Weights of a small mixture-of-experts language model, trained from scratch on English Wikipedia: width 192.
Below are experts of layer 8 (counted from 0) of a mixture-of-experts language model. Rows are named router (the router's row for the expert), up (a neuron's input weights, with its number), down (a neuron's output weights, with its number) and show model dimensions 0-191. Each number is 128 + 32 x the weight over its row's rms, rounded and kept within 0 to 255. Numbers have three digits each.
After each expert's rows: "raises" lists some tokens whose logits its average output raises strongly, later layers aside. This comes from a sample of Wikipedia text that the model never trained on.

# expert 7
router:203147148129068097077152186137103164124093160128113112184148118031146151117086082151117079096152160165135083137195157102099140087133108133112126136110104100110138135152078100164167147085118112162069127097121168180165104109165144130090102121118119142117090124130163116167146117123136162153149158077127136141138061116167172080129143085143120077141108190139119120088119170085076153108172182112190164147152188138126138065114150114174164114091148107072096192097093177147156138109134188161143166085091102125154108149065091136118106086139129165082150139143113143152179121119138137088
up0:207146119092142184148148108137150126124136085113090166124135048076041117131157157128119152096099142107165168170127147132154146116150109172177105152156169117074145196103135063110140131143155157095122162107138148110182113128111082167131163140103106158159056159144130167132108146098120100198049102113101128147075121138093118169124115103138128101107165114185168174154134198137131121142150096091103133111139063188192119142074157171132117151028119183082128123147132124109156156175143122092103120070135126131122140100147123125146075078154106093155110125155157093104101071127131138128
down0:103093142119111116168144123121140118107082068128155132097108120147132174065140120132107123169137095133156064127039129130087107102155148160074130092181103132142087097148128141163138087116137142132139119159077099212093104174155174106093089137086101100104115168131086143179138096173182162119105100147145151138179142133073114068104183120131107148105093141142103113111100136158130138160137089182133095107106108083198157167112195125186174114123100120097135089117079137147137130152154126113139131166202105051087138093137095134133133154095111179106187105151162176160120090153216161171
raises: "ments", "ment", "osp"

# expert 29
router:087094159185143081154071122095173133086126129172080169142129156141071136149068116046108141108128160088100144130165102127087147110141112129164124152126161137059103077140108122207075099119160103100139105154094117118173127119113120150112134140094115114115170094126104101144156134127093067148106083134154141163150103136108139157190170137160149091115155173201155148115155194140167108223156144060141164134104117175152114144168100102107107112139161125140109136096102164154122179106097176134167167106049161127161124135145159166130084113167115184115145088114096196123078092136088097138
up0:158187113117175122136145107127100127128130148100109052128135091071136211125104082081121123125159147117159146129148165141134100088143128120119089082137058153137133111089108108108133181117207102156115176091136184157148144150145159155113098155069139118161171079200125129156123139125109092129100156191139112090142189114091066109120095167131151148074147126156161161112048155150115083153172153169074133111094126130194169045118116164130122167122097128099104109145125080123117126152117085148169178127118102192157103143147117110156180168119088146129118113180113088118131114132223115142
down0:138184081165106172114083148119091170182108152144133080138150143167128091132141125153083117077073085107123156117160106139159113189138094059091152113095089099113137157117085098131168176081120086088081096113095105119130118125110074133087156154111054169128117136157161150163144137123172139109129113092152104087129168129092158143140115150116148112135128112086124141161114135131157046153149102126162132163133109164084200158165155065153160148163138169141133123109165061154105123177166167119088188123106174142126140096094148162129138123131116128216127151162054078176104169075160082080
raises: "ing", "ings", "ling", "rang", "let", " Ltd"

# expert 5
router:111088066159182105154122185096098099161127150131141143155149168169135089159156114153154106183166187174210131171115109148134173167058171069181088052105063128143105112149152141152144092125100132082115160137111155111102156140126104123132207169113121131121124135182175129113137135154160168188126121188134090144090106118145153096087126129157148165054117085110105126097124137127123062093091123138138071115083128139111149115134138053153125081141120088140135134111073110109153086141102116116121160124169083075098176114134152164163141108094149209136083139102155124127166170115171145143
up0:172105077092144119102112090100133153089149160125072150114133120148134115145110180109101052119174131159072171188084184101087182161130127127082105192148132168054113171191110119119085149150188137145138138030097140110108075106113118161089151095071113024120089134151159118108144115110108098165100141084079112141103107141123101113065141159132140060144116164111175096127129188071106175168133138125133153152131152164116149135137109115161115101121138157190116191135112160142168098095113180108106156135117110138091099133153110132133154082126123155171148153101150140130153106123144160185
down0:112132100182201174148190124112139115144117125096133109115088118149144219141120140135104174174147153132135112176141105111168107153088204172178112162192154106077114119129133100091158081147135100130174066125095129165141162074103147094080119121111144170095092155158112171134093124139147101139075178118069138163144177140130189138110141138143117159102085079073102109098086108172117144149093126101116127067133092137171101158145154124172137093136046087137103114104135106184085133089125122155171148203103152165093080200126129138143123101139108119105095089159081109084114104136155089139
raises: " stop", " captain", " Stadium", " train"

# expert 31
router:105078165117181124093159156109108208098108123149123115132113140161122135101144105087151072174113130127063112154138119044114142160155140104188096075172160121132100142100076127140168093136093119170123130162156090167180164106179140104114078125097158158113146147190201150154159133110109128121161178142103157065072129136099105099163070163100127103108117104087144076115133086162081177063107121187137127122083134080146128088133157173111133106144117115147093179166157141123139133108161123104146203105101139144167152103163128108192126151143159137156116088204147081153132079105133185129
up0:152209110161150052143105094173087056129066117101112117125194084128082148104147088087066073175080113130144100123128129103063151106127125167154076128087151096141149154189091095112151088111114157137099202152123181117150110152139198142191130102072121072130155174131143179194109048153141102142118134087135126128101149098143170137137134098166144126134154124124117154153146098128135144097157153153168105131122130099133101093131111102103093134176124125124129157127206122152166131117156155107134100145127094063108172137110115199127080128085100139145175150135201095102130138124161172144
down0:123114111077150172088099166145103123100118076123119186087150110105189137183096130140143167161158150051123144143139108175136123147091132145159204134089123133145179132156122113125161148077188120144102111180087132106157110184124165107186097140161108108177150160112074141127141119108096126136110113131063141139154122050107122095112127115106123106138144134154153153161135128177107115154110053203134088121109148170089059151081190091124186065101148086095160149144092102144103086093138190109094117102120097102110185107145142160070061137122097149156180121119133118158162149186131116085
raises: "ains", "plete", " recept"

# expert 21
router:093136123060132165117111148136116103128137133162109111164138118117181116199136149158173100114162146138157087138108176230164117132102124096127053088083138117158150153128101103069151147101147201133090142067089094112079129180114116168125164126131115131164120157133163124127095132158147117131124134132174129103144105144159063132108121095116112120074085169095114179089118154137138102088149066146101120106150123135104111131154203074132139089120129171093160163131056142086093072158126108116126045143159118119190194090115102164195160156181090135075141124100116109112143134203105143141
up0:136123138071086123109128048099125115114088090119098170171108047140168095170102069129175148093147128125164104168120177151133118123126095131104086130118150080060155123137097203131090063143179099177126153127135129102095144119128079158112208153128138105121105107098158193109197118153095098137074127175112145093198180122100112082127120091186156105140118131104129129126106159149114168151121152101157128129144159144087122129145164146077167170121133122118108110114177095156146056144159096153165182136147087155148105109095080155111170124104141077134148184094150122102143079191173110170
down0:083111109161127121106105099136198141113121127152145112117118081114116136108093143152159179088128078132095078091100177197087136120173158145134116115130161150119143104097185109139126092124079164137133107121133128151191086152105078180098140121157150185111171168139129087136101097098144131130132085118153124156113076129160134113128133130133096121038157089139102119218140138141137154114166205070092138179127108125135137141156141095098109174099120144087129178112109073074104136130193126104057055146131105213139141088113140184218121124140169094168163142059139132147143102130117092109
raises: " whom", " scene", "vis"

# expert 2
router:066092091156145177122101119085170102096142144144106126138132089126078086073121153165152097112160107091137109131131091130116074152150167093083132126083149149145136130122134061074132163110151117137151087194170114083181114110073158141192167074158133063128071137138133130115147157134093149147106187208082100158080156156160080117135167170089091156100151139132132161134151177128173141117156116114142091132132092140132134146143126152103113134159148156140085105069114092133178190121126154125083091144157175158155103152145128139128115085199114103193095068127181188153067117097098086145
up0:100116144121169186147117150162123122118091129155108126155187165135131131115105123074126155113162188156187189161119152058118097141134096165087106093168091219123128106136090117106133118185103149096129129097123151077118116105143118174084166114085087124138091130075146115122082159117119153149145132173138087105170028144074160090083157139149190136106160069156131121127072167113130171117074168093144130062143139151149163127115156079173164167104190155137114131124150145059143080134110142157140148130128076090135178129108084127177114119111102130105153142111081100045157124153166151139
down0:170149157090147149119130136181155177143183076132157213122111097128137146131107125178126092076160164161083137148112172130148180142152087142124134155156108135155073125170093170147077173144118124086105099074148119147120086116183130111112136146097126128185137143083154105154127172081083200121129183113191120104131071089098113082165140108152161141167095120152145080105051064112108100115140108203135146182062144108139131134071146120130113109041117139123091142117150119106134112096143172146145189090129119125162139127149133151181116134141048133145128146138079104072071096151133121142
raises: ";\n", "20", "}\n", ".\n", "ency", "19"

# expert 23
router:136125195126064081161150111155126150074100206123106089164157148101157091090139118142078129165115195132105071098163111164153095118126087087095164110107102121119109147079095131107107140095094085122194109122061161144117186103132144134129113071122141143140141070151139123128131157156128130127115086194145137145093077116150172124130155143112136159118144158195145146204161138120106132123132088125158113106146157138151069091152089090165097161121077114127076134102075143156108181133160212134123081145118124072120155165149128191088068101115112178058188147106147139158138136107074103111
up0:092121096162187101172140156169123171128175168159132111125181111141149140128059155138102111160163096146133144156152112194101180170145135157170140131163111120061082110139105195112073207107111157089152187114102143129107121108125126134103182109109115121147168192161168149137141062122134125122094107141071119061141145150122182133120098178157093138143086123081180159129153180147128143081139150180121153147092107141083145072117140098131131019152120130118164153123065166105124132140143125158080105096093112073105117107111115174134166092161044127106122123160119094106127116086160160128
down0:181110179142134140126125144178123137144148138209110114113137163139084123126056160106112077128087083120101095117077130139098153118156191141143100185156078137137157142105097141144154141072122133128191087103142156160131123114158158102087112074092155160125074133096152188086110152155146090119127144143152160139129164152151078121114178158062158165179144103126068171179107143167134080095186125075110109058082134152131153124132047124199090086120124099114088129120142200111189140138139104115085161136111186110129178179165158098106140115123093131122158089136101163098083122130124123084
raises: "ched", "ches", " minutes", "che", " album"

# expert 3
router:089105187159167143106092106140088170142091072071161095100160108114161124093119136098060115112181122114152123149162134110164116195138127196175112147124116080158127131157141123183192072187101132131071127089183108188192188160154143102123115128142160105106127108144148141149153131110149121160091139142121108145115092098106156171093128123176135154100128149159146116124108142156096157139116114094104083109129169151083168133166123158153137143121121144107136147078142139084173119183127144103107158122112166174075104158080066075108167156156033085100063083191163118151128128092067154114
up0:206131145143168125121154120198161095171156135143145110158151116133158110157146074201132091135099068158108119181088080126147109105126116192061093133166125142165099133132122117128120149088130106083110182120114163160210130108153107168120099176120129153129094161180167142113103144153110087084132083133099160043099135167106140156168094137159127105087085070120131037178099096105094156133137146119118164174101144173110106103123143119146149157100146098141102138159128110090101097100123079166148045101162134092107146094155132140170143141149127107192179126165153105103137048139168137110
down0:134127173127125188148127124159204143128077151101077053096113116189165058133082127126114156080108119127168119153089151109092095126090145126164133085079071129119122090131089115077187109149147143184098114153106076077165162134162152129156116097176144120119072179074107116152122190142094154185172173118121110150129136144105138086146111125126106104099166088161163085188100131087066085123125107153139120165163154248144142128139153110140151163080146111132120098141142096118106173119149165132107119113109142118122157105168084101120107101165122148103186123130134166123071190152102172114
raises: ".", "6", "–", "7", "4"

# expert 15
router:129098149144067086140098178147124133119174090151115142134086122140116118093110150033161133148061152139099138098137129145173144119133099138189129113152095144086109116064145158120043087113080113079083120125130113133154106086162082169083144123151119135166150117136143087132124140195150111155109152166127197175119165154100158144149154143130151148152145074126206113161153166112107164140119144060134182168086106208097156103099148100123153173152133128103077142124140132118125142178124141145126062137092154104082096162096141204122065114169136124211096139082156118106170145079130104118
up0:144137131112160064184074170169129120166118183153087157160093155081147115129121142108132132166124202152136116135102113178099145074136202143085064114131116152147097154158156143110125197119113105074116149153120074132124161110103119119078139082143136160098160108135139167152133131149140124073106101165175157129196080094115140047161145116130100135175130153091091109103176151142110032153076092112101190142130114165162111085107184098130061175116140155102082175108145119116226138103156147155128083080133118099148124151162160169128112145115146151100090125093112152143118106094112139154
down0:128065116130149114155175120149146106092133121149091055092109117110123126101137091143102175124114132088142211102121125147137117132150098084138117151071090175117145129190089124181111133133115129154146142170118129115123140109141166141091072182172138128159123098149159218122169186129133136097143113134100146155096087159105121113091108077163049103080134112102101130110076103169145141147085127130172147177170112183105149081140118169151177176112080124173090144136103155132057101157147153098173170134094124045146076130141132097112142139124121086145179166140049120204114077154154082141
raises: " positions", " roles", " elected"